config.toml
d_model = 448
n_experts = 32
d_expert = 96
d_shared_expert = 0
router_score = "softmax"
normalize_top_k = false
balance_loss = 0.0141
balance_bias = false
vocab_size = 8192
tie_embeddings = false
optimizer = "soap_variant"
beta1 = 0.95
train_tokens = 362000000
Below are experts of layer 2 (counted from 0) of a mixture-of-experts language model. Rows are named router (the router's row for the expert), up (a neuron's input weights, with its number), down (a neuron's output weights, with its number) and show model dimensions 392-447. Each number is 128 + 32 x the weight over its row's rms, rounded and kept within 0 to 255.
Before each expert's rows: "comes before" lists some tokens at least twice as common just after its tokens as in all text; "mostly gets" lists some tokens that are sent to it at least half of the time. This comes from a sample of Wikipedia text that the model never trained on. Tokens count by the router's weight.

# expert 17
comes before: " ", " |\n", "3", " —;", " +", " −"
mostly gets: "%", " only", " No", " including", " major", " over"
router [153 111 146  84  65 125 127 143  87  92 154 108 105 176 132 144 125 133 115 140 110 114  98 120 167 136 126  70 149 138 141 103 167  80 112 153 121 150 148 147 113 165  76 128 160 136 156  61  67 164 100 179 104 129 145  92]
up0 [153 106  66 168 164  83 154 118 141 136 172 132 129 109 139 164 156 106 121  89 157 117 140 157  45 166  90 122 158  85  73 147 179  64 145 102 161 118  87 157 130 132 157 106 100 148 139 159 139 132 148 137 144  73 113 147]
down0 [115 129  91 205 141 111 145 116 176 126 142 118 155  73 149 124  79 163 117 130 136 110 153 101 181 151 139 126 100 141  99 102  63 155 174 181 150 135 185 127 130  92 149  90 137 153 139 110 130  81 158 105 107 106 143 124]
up1 [126  91 122 122 131 105 135 123 140 151 119 109 151 133 141 187 159  98 104 114 164 139  88 142  47 116 120 153 154 126 160 112 165 102 126 131 166 116 117  94 118 127 128  97 115 162 192 124 124 127 123 117 160 184 124 104]
down1 [118 149 122 138 193 103 166  93 100  92 118 109  92 105 105  69 146 162 125 140 156 142 151 124 125 126  94 131 169 135 136 104 172 130 132  79 141 111 138  89 120 146 203 113  90 109 135  69 108 103 140 113  74 147 102 141]
up2 [121 150  94 123 151 131 166 149 134 124 176 115 137 141 148 124 143 157 110 146 164  86 136 126  78 134 150 123 157 180 145 127  76 121 158 144 119  65  96  94 214 118 178 120 126 143  95 115 103 129 206 124 167  41 105 147]
down2 [142 122 148 118 121 142 133  97 161 124 110 146 130  88 116  97  85 193 100  69 140  82 122 115 152 135  99  77  62 114 149 143  93  79 131  81 124 164 127  91 136 102 118 133 106  58  94 112 134 139 156 141 132 145 140 138]
up3 [ 87  77  79 126 108 109 138 159 159 173 116 117 124 123 126 118 176  91 132 111 126 181 141  74  61 120 122 116 130  68 130  77 133  93 119 166 122 107  77 127 140 106 201 164 105 128 144 157 121 151 132  87 140 107 123 119]
down3 [ 86 120 159 103 160  75 142 155 194 127  94 159 164 125 117 125 113 134  81 155  96 141 132 100 149 103 112  73 108 130 149 138 123  96 164  93 108 124 143 120 157 128 110 131  98 124 168  99 104  66 131 143  69 147  87 117]
up4 [ 61 110 105 140 107 148 134 147 135 102 152 114 125 113 187 153 119 175 117  86 109 148 103  99  39 159 115 138 106 136 132 181 153  95 144 142 130 122 114 117 141 106 170  57 110 169 130 136 125 133 161 145 154  81 129  90]
down4 [135 102  98  80 122 137 158 120  96  97 182 115 105 121  84 122  93  76  85  77 168  94 104 147 131 151 156 153 122  98 140 192  76 159 200 131 136  89 113 128 132 183  62 172 154 138 131 113 176 139 110 113  89  92 143 159]
up5 [ 85 110  94 180 108  86 122 189 149 133 101 109  99 134 185 190  90  90 113  94 123 161 157 105  38 111 138 125 128 102 121 142 155 151 123 108 122 115 144 109 148 129 163  95 130 200 135  81 114 162  55  99 132  91 155 108]
down5 [112 139 151  94 106 111 127 149 172 118 148 186 150  44 137 120 182 109 180 149 164 173 103 180 203 130 109 172 105 126 135  91 155 126  89 124  70 122  71 111 140 139 166 107 128 142 109  91  99  93 182 164 121 178 100 105]
up6 [107 121 148 146  92 137 125 130  85 167 121 104  84  43 172 122 121 131 123 144 136 155 131 114  45 154 120 145 110 123  92 133 152 172 122 133 154 123  96  60 143 125 241  87 178 152  81 114 133 106 133 161 149  99  92 134]
down6 [178 123 135 129 108 178 178  97 196 124  87 107  90 198  52 140 111 135 139 125 100  52 178 160 147 160 116 174 164 157 115 137 158 199 221  64 207 176 141 118 147 137  91 170 119 186 129 127 181 129 142 164 121 134  83 137]
up7 [105 102 117 126 123 131 159 147 133 125 150  96 112 121 175 149 131 158 116  89 127 141 123 127  45 112 102 123 126 116  47 180 150 113 138  86 180  99 135 111 149 120 216 137 137 137 132 127 148 160 150 105 195 143 122 139]
down7 [129 158 117 120  86 139 128  99 149 170  89 133 166  58  60 118 136  98 162 129 137 181 150 103 147 140 124 162  84 160 137 117  88 137 103 122 104 104 102 147 133 124 151 184 138 143 123 156 151 110 133  50  66 158 108 145]
up8 [109 115 133 109  97 151 118 156 136 136 112  84  82 146 200 167 144 176 129 124 107  95 115 111  34 158 172 137 122 135  78 142 133 130  99 181 156 129 117  84 130 116 149  85 107 137 106 134 149 105 154 111 149  45 155 131]
down8 [133 185 117 131  94 161  98  94 142 123 140 125 127 139  51  92 128 217 146 146 129 147 152 154  88 103 182 140 163 115 101 131 149 116  77 132 144 126 136 162 180  75 134 121 108 139 116 135 126 118  77 141  77  54 157  86]

# expert 8
comes before: " |", "0", "9", "8", "7", "6"
mostly gets: "8", "6", " this", "5", "7", " California"
router [143 176 202  89 151  68  87 108  88 127 112 154 161 170 116 166  48 100 160 147  96 114  88 123 168  95 123 153 160 161 149  97 134 149 205 106 136 137 105 137 170 117 106 142  81 116 112 162 171 136  93 210 103 162 157  92]
up0 [148 120 150 122 126 168 151 131  95 140 151 157 137 150 182 126 145  84 134  99 114 136 158 123  45 142 102 125 123 134  99 142 206 106 110 125 157 118 151 101 126 110 191 176 150 200 138 114 114 138 152 129 169 109 142 137]
down0 [138 204 133  80  85 154  85 119 130 200 180 119  87  99  69  94 174 128 126 141 146 156 102 125 166 140 213 152 111 135 148 145 147 129 155 114 101 153  82 145 176  69 103  93 166  81 110 172  73 139 153 136 145 109 128 146]
up1 [118 127  99 121  88 112 115 117 170 136 152  69 151 150 138 146 155 104 100  74 114 113 133 147  43 117 110 126 120 129 131 124 111 112  98 125 141  82 129 102 165 103 146 141 120 130 138 141 129 191 166 143 180  98 143 173]
down1 [119 125 154 160 122  64 120 114  65 118  96 141 107 192 107 140  66 114 161 147  77 167 201 157 156  59 128 148 120 120 147  89 193 156 115  92 117 127 157 126  64  82 146 136 115 148 142 107 141 147 126  91 137 137  71 104]
up2 [ 84 125  94 144 105  98 151 134  97 140 128  98 160  79 105 138 191 117 115 108  67 109 124  93  76  86 137 122 124 161 103 146 186 118  95 122 133  75 114  75  76 110 146 150 158 122 127 103 115 134 146 126 136 103  92 128]
down2 [125 147 104 122 139 154  35 108 119 110 124 122 143 143 111 166  86  88 154  63 139 160 110 157 163 158 202 156 121  62 169 102 173 178 105 161 163 114 135 109 118 165  92 170 164 134 132 155 134 113 132 133 157  85 114  98]
up3 [ 93 114 120 110 176 170 118  99 166 120  75 120 135 128 178 135 111 103  95  49 129 160 131 110 116 112 154 165  98 154 113  94  85 102 191 120 132 131 102  81 110 127 150 119 116 103 103 107 149  88 196 124 159  68  97 103]
down3 [ 98 176 135 103 127 185 107  54 109 185 121 124 159 123 138 118 134 104 160 100 123 135 173  93 185 130 173 142 103 189 114 123 162 108  99  89 178 165 149 178 168 183 203 176  92 188 155 173 143  95 135  93 177 139 123 110]
up4 [120  95 160  97 101 119 134 124  90 122 138  74 100 116 199 153 145 148 139  68 111 185 101 166  46 130 117 121 104 148  71 135 138  93 113 126 184 132 117  97 131 128 160 129 147 172 108 115 125 134 162 150 132  92 149 118]
down4 [114 102 114  95 147 169 109 125 139 177 119 114  83 154 113 125 132  63 162  80 161 131 141 115 183  88 116  95 133 117 115 147  96 138 158  39 184  79 131 103 112  97  83 100 174 136  59  77 135 108 109  98  35 107  96 113]
up5 [127 103 116 132 122 137 142 169 161 156 145 123 133 149 135 153 110 100 128 145 156 137 153 104  15 117 126 126 128  95  88 124 182 113  60  73 155 156 110  94  88 126 173 129  77 112 161 110 140 112 123  68 163 139  95 105]
down5 [ 71 117 154 113 122 100 102 203 156  97 152 103  94 104 145 148  92 143 141  90 131  95 161  98 119 145 183 117 161 178 170 152 118 217  52 158 162  96  97  97 155 124  96 124 143  97 117  57 142 162 205 148 145 157 118 154]
up6 [131  86 112 125  96 125 118 123 153 120 130  74 153 118 176 146 138 119 112  99  94 124 146  95   0 151 152 143 112 124  86 148 177 166 119 131 145  98 106 109 127 125 187 151 158 158 150 107 141 128 109 117 171 184 162 144]
down6 [123 105 149 157 148 168 162 170 113 101 123  80 170 144 134 124  78 163 159 159 130  96 167 206 139 126 103 117 168 186  99 148 102  95 152 134 117 138 161 122 158 161 134  81 139 152 159  91 190 131 186 157   0 104 141  97]
up7 [102 135  91 136 103 161 183  95 141 121 138  88 136 150 191 161 120  89 117 121  92 123 158 124  18 170 101 110  92 117  94 141 172 119  98 116 121 116 109 130 115 105 142 116 112 154 130  94  90 135  81 125 164 155 128 112]
down7 [ 65 156  96 133 129 167 163 121 104 118 119 148 101 133 135 213 110 140 125 156 166 128 138 178 130 120 109 124 184 133  88 187 132 128 111 158 132 132  99 186  97 166 183 116  96 189 120 161 119 140 147 103 123  92 118 118]
up8 [108  78  94 125 149 137 145 142 143 146  94 118 119 154 205 105 141 141 117  73  85 156 144 156  83 154 177 114 116 157  65 127 104 156 134 135 195  80 123 107 184 121 173 148 111 165  74 148  97 126 117 114 172 101 103 118]
down8 [127 122 178 189 148 102  83  96 100 140 115 108 119 148 101 154 123 116 100 176 138 101 144 153 129  70  74 152 110 104 129  90 121 185 161 161 156 156 110 113 118 122 139 144 120 165 119 139 117  94 117 105 129  92 108 139]

# expert 7
comes before: " ", "|", "-", "==", " The", "==="
mostly gets: ".\n\n", " ex", "===\n\n", " high", "==\n\n", ").\n\n"
router [140  93 120 169  78 127 134  96  97 190 104 156 125 139 131 174  81 111 149 155 117 125 143 104 140 105 141 147 131 170 141 130 107 211 188 205 111 113 135 128 181  88 124 202  67 136 202 157 156 115 111 176 180 131 143  85]
up0 [ 97  97  92 138 125 136 110 184 126 161 106 102 132  53 137 162 147 117 148 158 136 149 132 127  43 146 132 133 148 127 120 120 127 139 109 101 160 128 127  78  97 133 136 144 115 139 131 143 123 111 168  87 156  98 127 168]
down0 [113  84 158 161 209  96 145 127 113 119  76 109  86 108 179 113  94 108 149 184  99 136 149  57 121 130 152 121  89  83 113 161 120 137 115 138 108 137 180 120 130 150  76 138 192 131 184 164  93 136 151 107 109 226 117 155]
up1 [145 143 138 110 157 102 124 107 101 148 151 105 123 134  93 183 173 115 130  47 114  89 156 111  75 106 163 103 161 168 162 136 197  92 120 105 126  90  89 134 141 155 144 164  84 126 140  79 135  76 116 160 160 131 113 122]
down1 [105 151 148  98 184 164 185  70 152 135 132  95 155 113 145  90 128 132 139 110 132 113 148 152 110 143  91  92 159 115 147 132 135  73 105  46  89 176 164 173 159  76 110 149  94 105 161 137  91 184  91 133 127 152 109 102]
up2 [ 91  82 131 105 133 138 150 124 182 100 137  73 130 133 129 143 128 147 167 122  89  99 130 126  35  56 117  71  78  81  80  93 113  82 130 128 129 103 168  98  96  73 142  40 156 110 102  81 135 145 122  81 110 107  80 142]
down2 [158 145 149  54 124 102  79 157 104 144 129 111 154 162  82 140 119 121 180 159 132 109  79  63 117 137 136  71 144 141 134 172 255 105 121 161 118 102 169 103 131  89 143 157 109 107 104 104 136 164 148 118 215 116  99 120]
up3 [ 77  88 115  93  98 113  95 169 107 171 193 116  84 112 153 122 105 140 141  81 127 127  96 174  66 155 117 108 123 123 140 113 102 140 151  95 153 118  93  64  89 119 172 110 144 146  92  96 155 131 112  99 156 118 133 136]
down3 [127 154  96 111 164  60  92 151 149 128 126 163 114 199 121  70  73 142 132 120 130  99 149  90 157 207 166 149 106 134 165  89 126  79 165 152 176 130  74 149 152 164 159 127  68 126 148 162 147 177 117 110 150 198  99  74]
up4 [ 67 116 149 104 136 135 163 135  64 115  93 128 156 122 151 117 112 136 134  93 115 162 142 109  62 155 100 128  92 146 130 143 151 151  93 110 184 104 129 143 157  71 136 167 102 153 135 117 124 128 149 118 125 127 111 122]
down4 [124  77 161  87 109  95 159 136 134 138 115  90 181 185  82 193 155 141  67  71 101  87  99 157 178 129 177 117  94  99 197  83 128 119 168 134 127 151 122  95 143 132  89 194 139 102  96 153 130 140 153 148 111  83 152 106]
up5 [ 79 145  78 116 118 148 119 114 119 128 113  88  86  75 169 128 208 128 157 106 103 140 132 117  66 162 127 109 124  92 106 135 144 136  75 150 146  83  85 119  90 125 140 104 125 140 131 111 131  98 134 100 140 111 104 178]
down5 [ 53  99  94 138 123 143 147 120  64  46  87 167 173 163 134 134 124  96 167 120 135 169 111 127 173 121 162 105 190 150 164 107 115 177 145 143 154  85 116 124  82 113  69 146 165  75 173  70 157 114 122 108 136 139 122 127]
up6 [146 118 156 143 119 104 137 111 138  99 156  58 103 168 195 141 150 107 129 131 185 154 116 172  69 187 139 108 160 107 133 140 132 112  93 149 144 142  93 113  77 113 137 105 134 163 120 129  98  63 121 157 115 122 135 135]
down6 [102 137 115 165 174 132 182 183 138 129 136 112  73 107 117 173 147 126 147  96  84 114 124 107 154 113 113 151 137 137 145  82  70 124 129 131 120 111 158 142 175 123 130 116 116  92 157 132 131 124 111 165 136 135  43 131]
up7 [104  93 135 131 155 131 139 166 145 113 116 167 165 116 171 146 168 124 129  67 104  81 147 148  52 144 114  70 114 112 108 139 161 159 166 151 100 138 130  80  99 142 171 123 154 128 115 145 190 118 126 111 152  90 122 158]
down7 [122 152 148 102 147 124 127 119  94  29 104 144 138 138 153 117 145 138 127  16 118  57 162 142  98 127 121 122 143 107   0 128 118  65 144 193 147 115 121 129  74 166  95 134 155 130 117 140 127  98 144 142 147 121 144 111]
up8 [ 50 132 128 140 120 139 126 114 180 125 141  91 133 123 131 128 129 147 111  54 174 124 129  97  72 132 107 136 139 152 102 121  80 155  71 142 159 130 148 130 123 145 209 143 123 159 180 173 113 119 125 144 143 148  91 157]
down8 [ 58 117 146 101 117 157 144 139 191 165  97 169 118 133  98 154  95  87 105  98 152 173 141 129 119  79 117 157 139 144  91  89 169 123 110  99 152 131 105 119 135 172 164 140  91  75  66 166 145 132 152  89 135 103 153  86]